config = dict(
    hidden_size=384,
    balance_bias=False,
    init_std_router=0.0255,
    num_attention_heads=12,
    head_dim=32,
    norm='rmsnorm',
    rope_theta=78100.0,
    init_std_up=0.0228,
    learning_rate=0.00164,
    decay_fraction=0.744,
    dataset='wikipedia_en',
)
Below are experts of layer 10 (counted from 0) of a mixture-of-experts language model. Rows are named router (the router's row for the expert), up (a neuron's input weights, with its number), down (a neuron's output weights, with its number) and show model dimensions 256-383. Each number is 128 + 32 x the weight over its row's rms, rounded and kept within 0 to 255. Numbers have three digits each.
After each expert's rows: "gets" lists some tokens that make up at least twice as much of what it gets as of all text. This comes from a sample of Wikipedia text that the model never trained on. Tokens count by the router's weight.

# expert 2
router:100139100122200150157174139155115161132174142119130156127108104119075125105087106126082106144123171202097092158142109102153140123146163162145122094127118095129087138121138112145180126097099066060164128165134084082167055107061149122170175145114103149157179122141163085041139162125087067109136136147115132127160032147134154075141131139192129133136142127116142074128153125139117099142165
up0:094069174139137193122104138135173197124158127134104136145147114116113104090103109165077127100155098095099108124105133138102114153105115140126076141149138108108115133173130158115109107136159121136148094175131079149143089130110107127154146209128143131125087127080141048182092091075136150116109173090100136131122117103187136084161166160164081139074107141055114148141135095172067101191130
down0:149163134096126117175090126194109195127120137135130089147178155118133130151179114156154164171128083121133124177129125083178055118100078147118150100163117161163086123119151141115125134118070124129074072086094170177117172080096095101111111170107173123109129153153126141114175091169163125063127064133115136144117103125101070110135123014147157166109130057120092132128120140154100150099168
gets: "0", " at", "ed", "%", " used", " found"

# expert 31
router:065161136133118163166196155112118147164171100095200075149132092149131095173073164135181109155139103102117114119143064107090142160073157141087098139140120071144142126142169156149140110156135058126105160101143122105144111159105153133149215099118121197123135096122125106137218137135120089131094113094138134111159086107102110086126157119133119067129151166161108107145101113128098137116145
up1:099080147139093168158160078080125155106102163102101110192102154116142126097083131127156059121125087106137119112080110134116148125123133112071131142142116122120115163143123121158063170104127136170146141077158098145121208117151131152131182071169105120180148152126127070060203100131163071139091101079172145197119167079139164131126080117137104171129125091151149126099132120152092109153174
down1:186156136081137125120069202052175139161125111080153156078165147113139119136156190064196149184171157119107107099051134130112170050179140092158119184159131226069153117137140111129097082126128090062125139183179099117111101144115117113152127147152083112119142138139144090104158117144043124103147090114130154111090117182110106132182132076136132116096168121144141077153166149179116152156170
gets: " |", " of", ":", "-", " and", "="

# expert 29
router:121163128149145167201161169165053131103131113090155087128134039128140164146098159079113120167109129156081137126149100079132177145112153042132095139140148109089144074109142166120142107118121098141131141101137122142098111175064173126167130084135134122160136062149182164118134165147123077102117095139102130130125128149123135117091106162107163071128173122150065087159097105114173067142176
up1:082131081190147111139115124092118097185172137130142129177146124151134063026122174189091191113141126124179084184142123162121103157160108137212119124080090115117134151101253144175104123144077177076123149116160118176087139103106152173121163157145090115128116152152186113121153147095147144071112150138126136141104166137091129139160066125092165147071085135153132106160186125162134110139126
down1:138076144125096076105108170119145092110072107133084115131136107131161141076132144188145134147157051148170144096179156134092128145123109125114109090102190120184167095061101057154162123079139070129153125123072142099142063128149144137158145119135099146140139056137123172024110155109109122151133132147170166119129120152131091133147116115089136116129171174139080148133091092105143077145126
gets: " in", " to", " on", " for", " from", " In"

# expert 10
router:066166098133099125139150209134117117169125163076196123092185107143135143120119081077082141159176180129083149109113083165075168095119192166092082135183140121106153130078170148146095122109107098117103139058126109111114075155121182099082204111110104135214148109109136131156114100123178130133127139114110085108108115185091138105138135181119175079140132166079130074131133170097156093122164
up0:092041122170149112115208124134139126101186080116106088168117161135077139101145133090131132129183124147157193139105125164140139105077114175139117171129080158136080122182132153105177167102108129161064161183169130171120185019111135123201185135122148156040149140124068157174148096147068147162097095132127126083080122146120163101097156076125083111084161064143194118160141101159060129179115
down0:162141117097146114122139134167140044119103097135161149108126128132162143102124129161123171104116124084126152179090148100130137131102161074159108119132053140144124099042141087113117112056193202118103094087114089091095123136157106158155124112149129110180126154091071074128189126127130184141094142181073150181134120083135173153127179130155151168138077156102152100139119123130198149152187
gets: " |", "|", ";", ":", " well", " along"

# expert 0
router:044197141192083156126143143182140136116124086121185084134154171083094111153062126018124129153112185171100171106067058127181152143124095119121109073151163105120130122058154194147101092112084086167093151123095158152147107076120157117138113132077110141100106083110191119069104149057134099071147145122130114098174119165110114128165128125154128081180152121168151059176108131113111083144189
up1:111111167199129164142180120149162094170172101122141128156143171109117121108155105151199075130151139167137135060072097140098169110114135080122134187118092110153103094146150138138088157145084161124159115029096131089115161077191121157093166159125126115121131063091153073113153056165152093068136143116165166139126080119131136164098157128194125187174145127131168153074121109159126145116142
down1:151154193119165089137145084094066116085136173096107132146133141136150095097117100102138108148103119142120094162064127154100181132114127127144114124084089113123115195104164094124097164115108089155080123175128067102206058137093157137121155141110071153132123180163204132121082115093164137108135108132158124138133145122137072109124149145086181098050113115162100194164126103085076115149063
gets: "\n", ".\n\n", "==", ")\n", ".\n", "==="

# expert 25
router:058157150175218147130196156165128173128136105126186119130166092091103095094066101142127189134108161184155143117120104129075140139150151166095138111133085159134176139072136157174116113134101085148137189113110092177108070125094123111130147098127123137138161096118153072100104116129152111081091052132067126092133114095090095091128147200128132071161117117132107124206076143114131085146156
up0:121094045141206134104164119119110149111068118169137124082115172138162061132124126162096164148128153119099119115113077134121110159085084149174119089159103096064108136113122120160150142095141139120113141101173087204170116118118103152114146118175083136115156124112201109069109145122161131104119124161052147173147179169158132091144092164170184170138133187133174121112124102046136160083188
down0:172100111096111132169047119122141159135154181120119131072084171079157179171141149151178157123133116097086110155099153071086168164125106098188147123151130058111153129113070116138136099142125116152196153153157182125105135124152078145125157124104196110104166098176095157100112121137087114067134139136101082096131114137080140169047059112165124148138060142131122120105169109115147122145128
gets: " was", " is", " |", " were", " he", " be"

# expert 4
router:091147154125168123128082118172199155151114133122147064104184118140124096147047099074159103182131158119128143145133084095156149140093156151118128086147101105109107144097170163145123092121126120163106123111097126174148160120112170180156134129129127137168135071129166112176124095158179078073070149127189108164099095147166122092136061154130196096129126138121102035165126152133150116110146
up0:202126122159179071138079155181077128144159100147124156138133138119126084119102133094120093132146107064149085095116136185123135131164167121096174142155155101162092080141105109110094100152179069151106151103120101160127082126097140059147195119092121128104102121139094158146121074185155121020118117167178079105150123097174154105117108169131164158127094134134110100101106105113120120127098
down0:134118130115139182143076142124108139130140189117114148103145145166189163133094175114101103097129146080057095131132154126147129136164100152199106125155148130086086159133145150105053071164101160136081120134101134109101148108105121110120070103081137066114152127209148101145113092100104147150109104129088169105076126161158168121165132139140187143151136134142074129114183104129171094156204
gets: " and", " of", " with", ",", " had", " has"